Weights of a small mixture-of-experts language model, trained from scratch on English Wikipedia.
Size: 11 layers, vocabulary 5202.
Experts: 160 experts in each of 11 layers, 160 squared ReLU neurons an expert, a shared expert of 128 neurons.
Training: 2077M tokens, 7924 steps.
Below are experts of layer 4 (counted from 0) of a mixture-of-experts language model. Rows are named router (the router's row for the expert), up (a neuron's input weights, with its number), down (a neuron's output weights, with its number) and show model dimensions 160-319. Each number is 128 + 24 x the weight over its row's rms, rounded and kept within 0 to 255. Numbers have three digits each.
After each expert's rows: "comes before" lists some tokens at least twice as common just after its tokens as in all text; "comes after" lists some tokens at least twice as common just before its tokens as in all text. This comes from a sample of Wikipedia text that the model never trained on. Tokens count by the router's weight.

# expert 1
router:139170116132094112159134130095151154158134147127123160151154151155093145129050088093078139150168108129121136154120142163171159134109155109120139157130101145149146115108156095110128126109108160111162100126100113154139117168143146167119177152147139112107173104149121131130090154148164128122099136136133120094139152096157117174114122181176090112145099102147121119095140104157144130158143161089137146128167123145127131091096114153096121150121148155114119115162108144143073135134157106
up0:131106122126121129155143164160132122101136152121120142148132156120111127080102153192102134114100108126106114140177102159104111139129120083155109113146108121118112137123119132175136138086112073112148152136130135125129148131119143114150134126133152148146159121129132115117173107143154111118096126114108110142128147101107118152119156104150114101158123130146108149133114089143141143167135115106129141170153156165103136105147099162083131080165094132124098141145095092111105112135139103
down0:128155204140122096132141134170130136112148110185116141083084139152152141089118111107088177126124110119136137137119144095110095134153144112138135155114151126115105118126144101119130104136158173089142154105122139140144130143121110159093129078114143158095090119128114127097121105128131110151100089104146122111143124117109059145071136109103114138063124125119098129085131135094106113074122091153143113133050095115118123133141074068117113108134141146177142156082143152110107109142142134
up1:119140127111122162153094091146103171140122161105136132102110157137090146063094124129120159121121086101140168090113122139137140115136141113147139108164111113119114100129116095151165115134119114119107146078112142107140131171105145118201158120150117147081144110148097087121070084122127159161098117130164145161122181155154136121159082122136097153165138106138147135134074107128090125126111140143129106144129125108147117148107189092118139101122117155109102136132127149105162093116082173
down1:156146156139102110150157114122107158126086160120113131165164091169149110131112120151126101110136120071108133168107170100125131166128139114161111132115156153120132135121050135090057093150125116162088123078121117115126146142126146131110157154123094116119125154129118145128078147125121148140098104123106138107128126139162114135118111151130081146133115124146152144146113126112127150076175121144140118116144134126114170122129137139091155100143074130165132163147113119100137126138128147
comes before: " |", "th", "–0", "–1", " season", "–2"
comes after: " the", "|", " a", " 2", " 1", " 3"

# expert 76
router:129087084126154162143137113111124086134122114112097111156138133080129119123128123130107122098120095093107153123117084123147148145153102180128095107158159162111109153143131084125140185095079141102156131129074089128142159128140116153111133132131131104100148138138148156126134165133148142147132105145153136126101141119140107125105129118170108123158097099163146133077151144126085099169164165108159125161140155125139121125138162118104095083125088151113129145091095073183161103122181163
up0:067083128140124103113095156141135127110100130160064091106115131119135116148148136146128128171114120124153138136108141154171139124172147144154125099120134088109151128079097110157111108136165141116080092089106114122122136103134140112097049171125149124130130144147131144143095105127148124109116115110137097152116134117132102162112083129132176164123168154158129095069115104138123148123132137112128153152068096117125141095161141121119158137152109119141136121153103145109121111103145152
down0:141094178144116122130147108153143177151103107140128143117175114131131167114112153126108154074100155118117164120125186116130135159105147134101115145113133095158072131091128172098118190149170099105104111132155171147135131112132111110144117140132130155172104156162126119154098156164156129149088130116097100142103149160128099143158100135150146128151125146076149125121127121138135120114139116120125149090115112125147150196096130112154148139088109173145126120111102092118110171150134138
up1:180166132136140123112109109117135169145121092120095144221148158143090123143122150180177155144134131107116171124137154120146152142115103147156182150102159144142126147126126161113142139136130099146105141117183127102118150099144066091143153138131134136128113145122109114088090112127198148173141095153151112116151104152061098143102164104110163140066092138101128139140105133141138133125171117120105119150127101113131089118152123100154135107150148144141136139143115106122112111177132107
down1:160169078149114122110081115113134130081145137104146131173125142141098087092142135101133142103143132127115155113147135130125131144103069172139108158136151122132138126153166142133111187138124146111134087113155092120118154127091139108128157157162146087148118141167098132117139160114169121157178135119175088138129141156113178152134176144079110123175090120114120115143132129121138141178133146122138094113125134095119093104125123132156130084098115134131112118121154105091121141154118160
comes before: " of", " to", " in", ".", " for", " was"
comes after: " the", " a", " The", " his", "'s", " its"

# expert 2
router:179119107101122105109141123143122106079162153142124134137164127132161121114134117075132108182168144120105095107160116118170174142104168126146105122108144102123117148150127105122153124099169104129102138100119108137106144132120150137153154116104177148115107142109153129163115094139130158098123112131149128163170125127078100184088135125143130124156099112100114124105166135145145124154096153137121133087122153135123115098125123161083150112137147126117132150163088145113121157123165176
up0:127132120103101096122131111166120069088143134149147123122100122165207126127128158125151166148169121144097093107123090130081086103100096187152097157137120131132103127130132127101118077144166124123140128169124191154144119085106116156143144105121146126140190149140122177113159131125162122124161118108148109111149096112142094163110142134124116123117131115133063116143136098127106124111137154136145133079156101132126104163144134093091105123096123124118171146121100088152133135131126109
down0:141103130144166158133081135160136134099146126123146090093149097119114101172170125119181148118128090111103132146116131141130089107124142120143148133133130113124073114146110116131083154125131144113156176114151150150106136083151129107113150121114127121120175095151109114141115117102174185104103127113132130186114077160130179107061119130083091122145139088133115132134137117114144132151122144077175151145114132161089135136117099120090175130116101146149152137129125130195079135122118113
up1:115113126111077161120152088141159140148118086178140114093143161122097144108122122128142152123171105121180140111138144077124150135142125149160147151125089129162142138137102111120133112138137123096126084156158113149176146128134134102167135131137117161118125112157114138126135185119088160144141121123118112119120146181169128115099128134179150112126120114111112139149131100158132133119105157158109095111128150129145125151128153127119124137102112154154112159125111121118107118116141166
down1:117118140096172145128144121144115164083122145104140091123116117115141128154093138145143140151145127121116162136115143102153217132136123099144116116133121149114161135115124111086108110117142092149126144072115162109151127079158151142144110117124145148140112126141142113120157082119103157116118115131101141163097098143097123148140168117096170137127084132094116169151143106160143148136112091128102105137143131144125115095110139155143143107137138119185120172157127126130111149181127144
comes before: " |", "th", " June", " May", " March", "8"
comes after: " |", "|", " on", ";", "On", " (born"

# expert 22
router:149155136099158126102130088142115136137086117200152130153124148155104143156083145127093107128168136164168111137141128102104126121162159138105151130138120080159074114129124075133171114135112109134102106114081128136128157163108169113106107147127144111137133154128122156128158129128156142102143137147092139149116106140125134147135097150093183171103159081110101166166165139129069144108154127121163144094157130117093101147140136126145143141134177168155145128155115166113143139170102145
up0:137118129068142147170132121163105144097160138159115148164159142111107156122125144093165121125149074103131140131103082106135146166118156102141132173078086145126151144117128143112139119081121100106140111118153107144144117129163124151112127125137136132153124164149153134133167098118131127159099164143164152184113096125113140144133097145111142163128090197135152117123118126128146138080127153138137108094129149148104163103166146086102114101160151167098127113114119105056150129082111119
down0:166099108140114164152164123133117083138144144108134166131114129127165115111140123134166140119110122132104126127141122150145115051138148131140073133136139120132155109148153116129110103125126093169107118116109135129156112141135138121172126177120118113130125108105119177104118153109121115122121131139151147120131131093127120153154117109126158138131149106117123113121134098173160126129072085084072076122124132100127137109113134114161150135144124140130146160154079173105166120126167145
up1:146098154076118101119129095183138089198151171122119113121130166136078149091113101116166122117118114130113152141090089101142158103178160151120082092155160094109122108123121151109129131129145122150126140109100114102146142162131149156182145148148093133102137100161143149117138148109116080075127126128146116102127135183097130135152150136151173107144113080101110137102118112135138131143125141108138090134165107134116093127134123125093137093165120148126112106172156138123112153148104129
down1:127176103144109125107154105176138159098116126167125164139144155144177180128108185123101120150161159131173143132134157153109103099129140102134160127094127120135116105125128129114160126143108158110215156095158144137140162160157109081129131123060091100144099134114133150149111138113124117080133156115089138114139160138127178128120127149094154118160105116142131138119147125151123134109147130111146117152138153175125155135121121111119137087137112168124145133112174125095154133138142136
comes before: " |", " R", " USA", " S", " J", "R"
comes after: "\n", " |", "|", "U", "R", "E"

# expert 153
router:113142136104101155110127121129106120135143142092123147088151147112144164146116122153121113125151091096094115116151155118137138137130143119129110120126179167189105115110085100077133125122143135100160144166120130093128120116135127158110115135150154102131127123138181099107094141146152128123101084121157136116123147133176135112084093132122086075166135089125102138088157115149094116134145122120151116161151109092120150101119109117067108107127135118158116133109122155128108096117156153
up0:102183134137121143146136169119133160156161139166163130112124110114121084114158135103121146130127128132144167129110131110094093095119116100121107122107150090066176174100106128140130092164077119103124095143088140138102099141151147123133099162108092156125125126131127133105153153119111135078120100134151132132154129131138167194125149108145133130145164154130139133069159162138084116117117131137148154123133116157137114126153103177117147128124148150141158093112144176162114125162117161
down0:122108149127116122124103100176172146170131175120098138172095117136118158161094126120148172075110108092141106151127109106119133126108059096132131155087120128099153130159134107113154135118187115092097107137146153124126122167142115117093113110103114120169133102107136128111119120113147101135081107109136101116149152088137095126147117095046130153149139122096133107144100105130110136141136119149158151108101097130131113107144101115156141153115148156108184129151103103114147139112149122
up1:124146121155128120114113134112130119111156141104149192126113149131099174117117103110096140101128121126139142112091114136137162097141157150097143174156144106140134112157128149119105198125105161116123143166130142161114125097115107131121122154146133105109100143149152136130175103133137139112149101080134167138120102171131134147157091154177097091142141109132121129111158125126099121126136127128123108124121162134117156115163098126094149118109136114152133122129111085117162114109153123
down1:134148118133144133136134127157140140139096137150137128120143127150156174189190106138148142165112073126127132110142122176139086107142159117116109119147136125088087127163120119123147133133168137117108149120142131113121128161109120103081106136129090124097107103175127127094168170141105117134114127121126164143101136136139102071088144134120157096168134120094121136143172143137119144147117136147175172138133168166102121126147136145168110127098146095150118140113131124101122160104117131
comes before: " of", "\"", ".", ",", "ing", "s"
comes after: " the", " The", "'s", " \"The", " his", "The"

# expert 17
router:142152146132124113092129150093107148117144136098126148127158156155069148155147105125120137118157128145119142173154115154137165127116158086124151161149122107115112125130130093138124120145122132099143130148086132135105118154160123131139140129132172092124146115182142103160173129142117158117175082167126139116116097110148133107160113179150111168103140156095132117162136138116161174101081190118133118092119105135114136100165114131115149135121147116161095117122119154137092138126112102
up0:131165141141137146132139080111109147176111158127161184090142128143096103121158141136138103132131137092091149144166158107131128083145092124186079152111112114161095152147110116151151142123127116165145109134092173097113129122090104120136103169119148147133168126115142113165147130132121147140150147125101142130096127142123154109140104124109095076156148112106125112123115106125167121112116087115090127118144147117095097095121146142140098153111157133158157142132112145095120135135116134
down0:133150144105125120158095097136098094133094116127111149122140149134125182118111150178130116144146128135157105133099125132124161131125188163108131087078134135096117092164092150159123141094107142154089130133144161149103163142124138135112148132138094085138136149138140120095130105119138100119095094138135110127135130117135148169174126073102114112114110114138133103144117098143111142107135128143123155160147128162135135163121177125109139089144129150122137199111174131144145129113112139
up1:098064146151139161102132130094095110146146165060139131128154122102109140107171121101111163141118105133160122141142163114136115179125114164146127119173140152129085148139177137180135131127132133093111124118153141147136108115148160106126141097102124152132130120151096129142147116140150166130125156117096102116121162154122144087148107095198105128159118147164137085160136093109126123110166126107097112124141129103123162165107142114170168140144068091139073108161139137116159143170133124
down1:106108123213133138105119154112158109142084103088105148141162135114135158151140163115121121129156126119101113142113100146134150127140104155122112118162140120076139110126134103150139119105130118118142088143133106137146082116163124127102137117101130079157147131106126149102099105171105167100127114130124133133111122146131104088158119127136130162164156139155139081160118129149124125118173125124134145137116140129131155136102165168146189155159079159124128095117156133118152142170118159
comes before: " |", "–1", "–2", "|", "–0", " 0"
comes after: " |", " 1", " 0", " 2", " 3", " "

# expert 99
router:160154099141112150100168138160100094150104101150100136126117120150126139146143140177122162110159166111106080125125103142109119154150115091118164129152152127162138126108130128117113110122126093149131131112126100128159130085119140088146149113158170154156095093142099166104148106124137139146171127130142124107134143190129135092120147131169069145138128167116126148159111164103151160153141146134128121131093104142156133139152104124164122141148131090108126126111088103155128173149119107
up0:104136102095087154131150121125122119141152136174092111121090154151122081125120106112116130120140127128111137115106105124147090146147113108189114131140105098132104128121125123137082123107147134110138082143129165087180087103109108092143116113103172127165115079134147174133085124148130103132142090135128117098127092144152092119133123104166100120162128140108133108169136119167133145153086153142119102100128152118130169114091132100105113101120120147128138084122139146121131101182147096
down0:122144135132169162128102112113079152093071145126169115123104140151138154128141087129141127089143131113107134149144147119135113086147110135162140149127121124165144101126160142178131102121128177140111133100109137114170146108126143143151108134088104153100128134161122109176098064137129140107099096098106145097109131105139144100150128126117092143107165134126138114139084143120116137115169108133119147101121103147157157097132117173129194098123164108090150118113155144114100108139160112
up1:164113113130110144115126139127168126117119107129129110139177114120137161147088114108091151121143143118191139159131088105111070135078149146092104123151126144143152127087158099122157136137122124095118090131148131130128099144144108090104115114126174149101114121093102092096090152147137075155114165164152132127172155122138151080112125152141115144123134134150111098159154159097172130115118112115149108152118131113103162136141167139134136113112159114136084104175093105159083127117172122
down1:165144135165150167162127135126128136125180129151130171107149104113135134130138100130111092128134122105163134117179108135123124141141170152162137107106101137140149115104134132131141137095078133164121132098135171113092126161133146148088138124113110123161117126143101162126128132105095150119103117116160105060101168131131134145113127108103150124128106119135118113112116142145145127119142118121152105174121140118101109135124153131096158118142147143133104095117161174144156125066090106
comes before: "8", "9", "0", "7", "6", "4"
comes after: " |", ".0", ".8", ".6", ".7", ".5"

# expert 148
router:116111137118111116106126140084118098162095142135176151167115153144103138142075120137098128134166148111095125052162162153157162131149155140118113118106081166093138141132115153153131122133165095064166115140111114140135125160136130120130147095107122162159173115183115152136121110111148140148149096120168118106158114102108101146079141107142122130110098146128111135116148112156142116165097155145124119128118141133145114107147109171106120140159107109141118101159144115154140082107149133
up0:121094143094115091105123101146141106102147105123141199085129044140067099041138138128161093115148126155128126118164135133146141106139117131136166116097086159158139116079106114146145130106132145142146128151111100076095136134082133145101122154149152126109106107078136113092136104101157113123102116121125167145135147123110130128112101132130148139118125171118132129122132145127142145154115141170148151149061116136160128150126141126168141134151130157137104116151090154090140133113128159
down0:148152168121119114134116150123124160131101112108121129138095100131132136149152142113100147140132073110091140116102168114107169127174079167124131125108131121126135150151146159086105195085174159142114097115106137103100119123099123139089144145154113117110094140135099150127123117177119123139143087120148110117107128137131092154113084091115136137131172140086147136125144130118133130107138111129098137115111114115140056151153136155126085118109146157104134110137110130052120123114112088
up1:104152135124172128118100112157123118165112138124144083143129128131114141108124129119143114085113141122142134138123165110079148169134131120191120100123140117141143128136138108072119139102127106097152129163146119175139122149107099102141149124163109110097080149121139127158153104098104144148135144110102054067130168105184114128059131102133129164139077132141139120108108120145101095090136104142132130147160117186135094165138115130114119149116112132156155136144140125134139115114127143
down1:102168117158185114100118121116108120164097151138145117134123117140081151146160158131129151146136139117131127134175165154128135131146140137177175146119145135080102178121155141094124156147126101136137130119153139181139134118137119150122151133085149146137166120122114178105123130114130127095118145141105121085108151123120131122163131132147155118133118126110143170139154159134133153127141096139111189112110110095125133114115110144095133098147080088107158125157092156131106157110117102
comes before: " |", "4", "8", "th", "1", "6"
comes after: " in", " the", " 18", " 17", "|", " (19"

# expert 94
router:119134117149121154108130098118104151135090093121145143136155129148142131150117133130113109158131129118127121106143116128112139135143111110120121123101148114161122139144125112176168140098100101132082115123096099148146122155141121117127144169095115121140136144090113121147157097126140101154107130118145141125097118117085099157104126139099167129143129112129089177157146161120178122116132140076149089106108135145081171132121087134131131084101125156148142135111152112142142131150137130
up0:101076128163135155093113123140126095138150099153152094123163138139118121074141096146131136129161146126129150124159145093133122113112164109119106117125122126154119126133128099159119156160122134140105115099127131148132140140087127132133167183120126166126139125131126119130125098121118098104146122201130130186107122147140122151124134166143104148122119102122141110102113098157157078146164096139120141104146118146116158122148175106118147153133100154118108137125133101171182120110191093
down0:126109125157158135155106111128154096111128169140094153145125115121136126139153114128096171125106078121133097113135147106097151149143131122130128121091120110101065115142150161130093160082112123155153136140094099096165131117130161114161122098136104159151085125171112103153155141137126096090077163156164109168134108133128111121122139121159128138130138170141145119100131104155084131131122190128125118134113163160093129109091133112124134132172129118164152106131128093127149128102147140
up1:091122081114117128103183133156145150118133118140134087164155103100158138122114100099170170149126118114146132129131133154082121123108138167106134136116175149120125115098100144127106106140151114107105151104095107121151106136133109117159136116170103137127176148124136103102147162126113173139113096126115142123120148110125083144118131141120130111170085139100139133124134128135129135114144104121133144127076110155136107113104051128136134109156109125116146120151132111146173132113138129
down1:156133124145113082125112148144152159150109124158125178154114111142157165168114087174124147071135117161147117112075134137168190092122119106138115135115099165171129099122127133165117138124138136106124162093131098168137139137122141129119121133122092124139121127153145150150154137137137096178108083137095160084129125134161145148103138141144087133146128143089162137143136099158129118128170143096149140140115137109119128080126156125120118115116140148113151134140130112126092111153135144
comes before: " |", " of", "==", " ==", " Candidate", " Title"
comes after: "\n", " |", "|", "==", " No.", " Year"

# expert 21
router:168155122097129092102137099073105136128134172109166155152090159169101097178137119094090173165150173141118131109111171143139156115091176170094129099179136166100119112127136131120119097094114122155089162147080113146110110149149149094097117154078130148142129125161109147144152121101132135166115099154118102139114076117140139110119156113102106117111150130100146160092147127088156127144147136102109130095117164137115127110159116183102140157122134110135154091153161102153149115124120140
up0:172165144146136137106119126095145110125117139138110133116143081143119115117155136137136135162122135096135136093093119092140131115109115120114144089161165136080142087116149138169172135102089158083142097130076136082138123122127113110173103086122147145107128123100119112120136137162093161154124119145130102123114112128060132105129131119101145130111109149181125142135103132165112103116103127115145135100138089143142169159108101181159152090164148133105123139168156123110110168123123120
down0:166122121115106150127114113147132119153197092163114125111111152103125135130106176158136123155140128110125130159155146128151089127119092132146109188110152115080106114128113093130137167142162151175138115143126172091107134154139142093098148128100156096116127085110100122151130116143102082141131100112151136163152145077168063128159145144188125165120088157117070125171126143102135129108137125163129092134121117102115149124121132128146103145121111144143128142117101122136109106140115115
up1:096144137121145135107120116132112110150142158156136123108121132155111122119110139128146088117133150056134133117097114127133111145129130104120142133178117135129102112106111136106111108130117117134161128163107146135107117153146122156135144113133102149160128082119124129105080137116100133143089127118104110118125132137129148118166131130143123126105161176111134131047106088063146123125095170110106111125117144125123123149179084089128073160122145094105146142100171101113161078156114118
down1:119119115116118135141112089141140119115121118097149137118085097124140136145127123129093170166107127116144113163110133136130121054114109113134080134142103125136153116158123103145108103149136112122139130139132089118137114101175106163180129130094126122104148115133105097092135110096146088122064175126153111098108133124127149106128090111119116162121087148127107132112108094138138180146168167153133126115153147144123139111117107108115158149118119162088150124104107102144139133143114118
comes before: " |", "4", "3", "5", "1", "6"
comes after: " in", " (19", " (born", "|", " (18", " 17"

# expert 104
router:097138112123164125142144111144113137089124119140096161100120086110095172148141142153111076152113135143136093086155113112150153156147149170092113144065141116135125119110124140133150097174159131105144131134114122159094147144136152137131136144137142181145091142097132148185135130139097134160144128128142148143143172117173103124103098204128121146115145131159113125152144096138107136137122111132128149178073152118090124135138130096101091105105125148137141128163136110166101092161144149
up0:112093112052129093157115120167152162124108150116110097140106167139159136087130113152172119116117109086146181102069127166102101148128176158108161125107124162136165135124119100133183090112154135096121122127116114123147113109178122085140147142136126136086118110124165091113147177092117128161098133138133117135124151130110156104129110165115165153128100149106169117108134154100109135166133111124120110131114116111093152141115111131144119147107116123121089154153099124142116111169111093
down0:090116152142150126141162140133089154158093148162138138164140120138092158153149143189104122133131128150107150162096213137121129167132100106108071096086098153103122096170145133137149072141107156114137132108144107092104102139129137118142134096113120154074138109129132148184083129130159137120100125137120112092132188120105106135168136113089115097146127141160169055129122110169129138096129122142096094094127111140087131162119170131126129151120131118081115140156104124128137104102103119
up1:076153116159062123096127144146162134138129136156138185098104141117088111153101134105072114120103097148114098108138141143177163167150115122143146154160151121097157124104161106110116149150108086123157134173166133169120138140127152164164113118138110096108111102098154178122109129101151163105133126089129130076127151139154130137080114124143123137104167147066127101129139112143136140127099144113106139133145108114137124098100128128083130182087124155149132118144104118149115110144111062
down1:163087072143095144123167104136124110109135092129144159150147117133132128106102103081163158118142158159090178133141127166117151158146141110134158143135114113109100131088160088155125156120071124145145096084143095135163081102122126116104146122116105103197135128122183175134114120112146139119067087158117095168119170041111131106139130058146106162126117128118132107125115127133106113068091154113120144145126096148165152082140167159155113111105161104140102100107101123141128155150132117
comes before: ":", " by:", " of", " active", " (born", "ation:"
comes after: "-", " Occup", "active", " List", " Years", "="

# expert 157
router:119142153128117131096148107135088124095172173115160159104136169152104133157150129121163115131158128136143081144126118069095124125149130148155109125115087148105102147119140100079148168162099117145108116160111108137065116125155126097114147136114133158111098126100090109128157153157130137152106136092098108140160111161110125077097149142119139102139139158103151175176150149127139114151138115118152116136097172125138123114109121105147080148156160123099154152124121118169156174145138146
up0:129151150160084140081144123117147091109147159130136138085130116100140116133155091109134108147169114116092109117158098133130082132117132123079099118103136162175149111113130145118130089167126184119129107175143183120149135140082130131134152142143136116148110149103150103138142135163181152128108144154100126114128115168129112107121117112145129158112107166123119144092071094118132120115133092078148127156149107164130139131134134134153151081160101114137107137130131148121156152096117077
down0:106140127148100141106129129145114117120147105166096149126151127124102133119144144087127162119165147132080110130112146094110060134113092128127166100101124148139135093083109138114141141112101081100156124147131153152146117125140165125138135172130148128168144100149113090107106138198142155114118131126106110154180112102149121132156180136108140193131166088145137132172115122111149113180105107125142137124140109114166117138141132127162141123079126129135150096133131154161148118127104152
up1:118127105098108132116167085131119121177096117136140159139115129129135170102116132135139129139165152110119123099135175106110129116126112111121146122099124098099118177117102114094124093122125110128144112150117134135106122122081143098136144130150128136129086131106157130111114174126141158062111083104141134065144126125142166090113115110132137163121126122157103119065108097157171128162139124105154143141086100103151122118174107111097123128167153147119159111146178101217105124081109112
down1:154126108111129143134123164104102111099100121145139133171131124147082161092092132111126092129093109151161120108100172102095137140129101136151100152090109149149122114137138129135153097095092121150140132161143136162151128139150099091100150131117085150126082118138129125153162142114126098114124145133108127086108137138128129140088084100118152133161137128104087102152199142136102148087193163183122116148092113132082055141111154085158115162119125130118122171136122102133120112140108120
comes before: " |", "I", ";", ":", "H", "P"
comes after: " |", "-", ";", " F", "|", " f"

# expert 102
router:103115152141148116141133152128160092109149108167149162139106128108137137101127171186140110129090121126093153109139125112142147164159125156094127101090110147130149100123139139154149185145120100126184141112118154101168146150119151118133175096109142131105126165127102161147138157150107129146154097108056133118103179096121093129105131116110101110104106119178108127133159078124142128117148127167168104140109144128128134162155120092150113131155144111136127133163141083151102110119150143
up0:110100142120116105143103106100128129124115106135188152144162165117121137151077138156105102128081139112132141151138124121100136116178122087071139101132162119139129145195117102168158093113131119117116145146093145109123141149134129087133149144157138112116147147158110174111139114088107086162070125082107140114071110096109129180100173136081087137130109120098170136152078131135156138126144098140128119120112121136107106096100115153103131119094132143141125141125082115134112145141133123
down0:131102129123134135162130116147142141133143130092130138126118115150155131111149147147164149151076099147147116082078121133129139151139114102101149142130112157179120127139160159126135100130116169153181123105182124147078137098138087099153144203146094079132150161103136126134116142162151139160132145126120100104119137143147089145127155142133131151170148154143158112125129102130129106125148104104136142115131132090089117128097113137184164113154163111125157102173117134169123158095142107
up1:104122124115126151128135140123124126092112128141149132164140134104137139133132114130105186134112149092069113120142082127110124123139187124126161114101160123147176130126137147170138152139118137079128131113092128136098152120122145131093151132086079118115129127119173154078131132134081096157120093128099118135106114088074126164138082135085170131072159089126107155104115136110086132134115120174091081173195140173153162139159086107152119125138069166108132149106126112146119137138163129
down1:106092090132152125123162140148097130159136108124129071134154131115112144105145133127109103143120124128152099139127113111114127120101133117116161108134102173154112084139157124136162132136167144178121131150146140136149096138110113128153141069112125107102096130127121113132167124108126145133151126107074104083124115153169084100118159151144083132108172106122148148160096149128120168146126141098106137067086105111138124127128167108149175138100133065178158094119158128135081102126189145
comes before: " of", ":", " is", " was", " zone:", " population"
comes after: " the", "-", " The", "The", "\n", " List"

# expert 37
router:135155184119109086096137115146093113162103136180128121073144166166082133115147067116158122096136143149137131107100119139121115108141159132143176169150101143101103117112088121122139142125094121130134159174089151146126128129141143122104128138127098118136153124105131122166098108138145140106127145139100127143122104152091114122163150104153151152123166103098093139120175154111136116164140150093151138091162182101117140117137137144121146138107169141111120152154144137102178142145112095
up0:107131120076102140134139083148114123166089123175117121125126119121107145155105151121129135091098112127152159132143083111121116135122090177110158153117123165131136167121117173151151118122127154078107119097148112154154146139153139139147131103156113161106077092117138134110100169126128101135178184140150108137135146114132108131115125115146102079137116148156107081162148126155104134102154120108148113142099121151139144113154086124115184151102125141151164161164111047150126078154141151
down0:165108151104125107123099117148124147107122110156135185099148119139139102111159126091132144108131108135116159116142126129119139111120144128069179107070145107117127087110091079156157099103107082153105123086124142103097107168134115105101106151113128121128163069131148113178136133118148131150084139134133133131089149142136133081111139103110106133147144146094084127149133153104136136101123124150129165102122148120133142117127144126116106100072131114072143151107126120112109103139152112
up1:095116132061110147103139099110107086143165151145113127155103121124128048157082167149092144145173120127129124120147125115109148135165180207115117107178138140141101122161134138121149128156121140173141128112123142160124145163144137107070115090164121122103136104145149130090131177130122149097187146157158137122129127086122130159135123108108128155103087102118137142116155145120117088144158138137143110123102161095111109161119112136124098130141106134140101135110180122118126123146092154
down1:117093106131120159148124113109169113102095137128133112110111137103092124110110107144122133140178130141097120176103130151134123140160140098140162117070069115136166116143101085144159118157123153093105104144103118090115106148074132174085120134139110110161131134074150160133120149084118141127089085143141180124139136147118098123077124094148145113108172143101156129172110103121164108157117124145096119149205163129103152120158142090147157142114117145180122102124133098114126159153148128
comes before: " |", ")", ";", "A", "E", "O"
comes after: "E", "A", "O", "C", "S", "U"

# expert 131
router:122156098139145149107142141093167134111122117128139138119154131097099131119151101091140135138160143143163152162108109122134112110164121097109144080118113109178133128122147107145147084123128142134118140095124155148116116158143158118123103090111122116140082159110177146124178184130124085135095126148118100168073157151165129172147071147153117130102140089115112115151122120099075121103141110136105158090090120132070131125111110164143100111088155099109149126166154136089099114148098083
up0:096112161135120142114132167105116080120139092136157115160151156091128113137154099109078124180073173120123146148142141116170094198080093093188114123102153116121121139101139130115163089113117090171088095170135158157116114137137116153130174112134114119108186140114131103087106110129089114120177121110146153129137103123123136143090121136139136116107129154129097155145092161125119141149103169134144118089100121140086123143121116169149145141172098135096132120131174115111116152138155162
down0:155152138129120116158147159146145132179105134161143139099109117154146084111116126122079106123156109148134098116141083136096163159152175128123148150102098143138115078121120124156096115142131091113171155108119100144125115126129130113158151140103104164124126112095154156169117122128155131126126121119151126130160131128101106131136138134107075092110151162114160087137136112137116116121164106109143108143185131138152130141104114122134151104131149151131113096137139130181116101124147150
up1:070130133102105172097162123127136106148125096163114136132124131133111111129156115172120078144130102172133140145130137152130152168069134116116106129126104138156112087165133162108113136121099082103171141096160169120136143165159112143138091145130118148160146149115146141136120080102136102132140095132100117145129135108144130138108127127125135170100101119091168112107161101100121131083129154103074160142138127111116165141127098094139103147128121142161104108150108072096160149130125077
down1:169205146126146151131116115116134101123113148144154100098135156119122154139121091123112124083110115116115164180119154148110129116081127130154122132137122150134083129122149102103117115124133136122145136115081117118152156121080141152152123123132122115084095127162139123087127123152140109104079069144115118121166087111139112127125144088056081123117148141113153158119163098144176173151150110164103139161100155160151162122105150165136138152164132140136107132111081157122085111119083106
comes before: "\n", " ", " 1", " 6", " 2", " 3"
comes after: ")", "\n", " ", "i", "a", "o"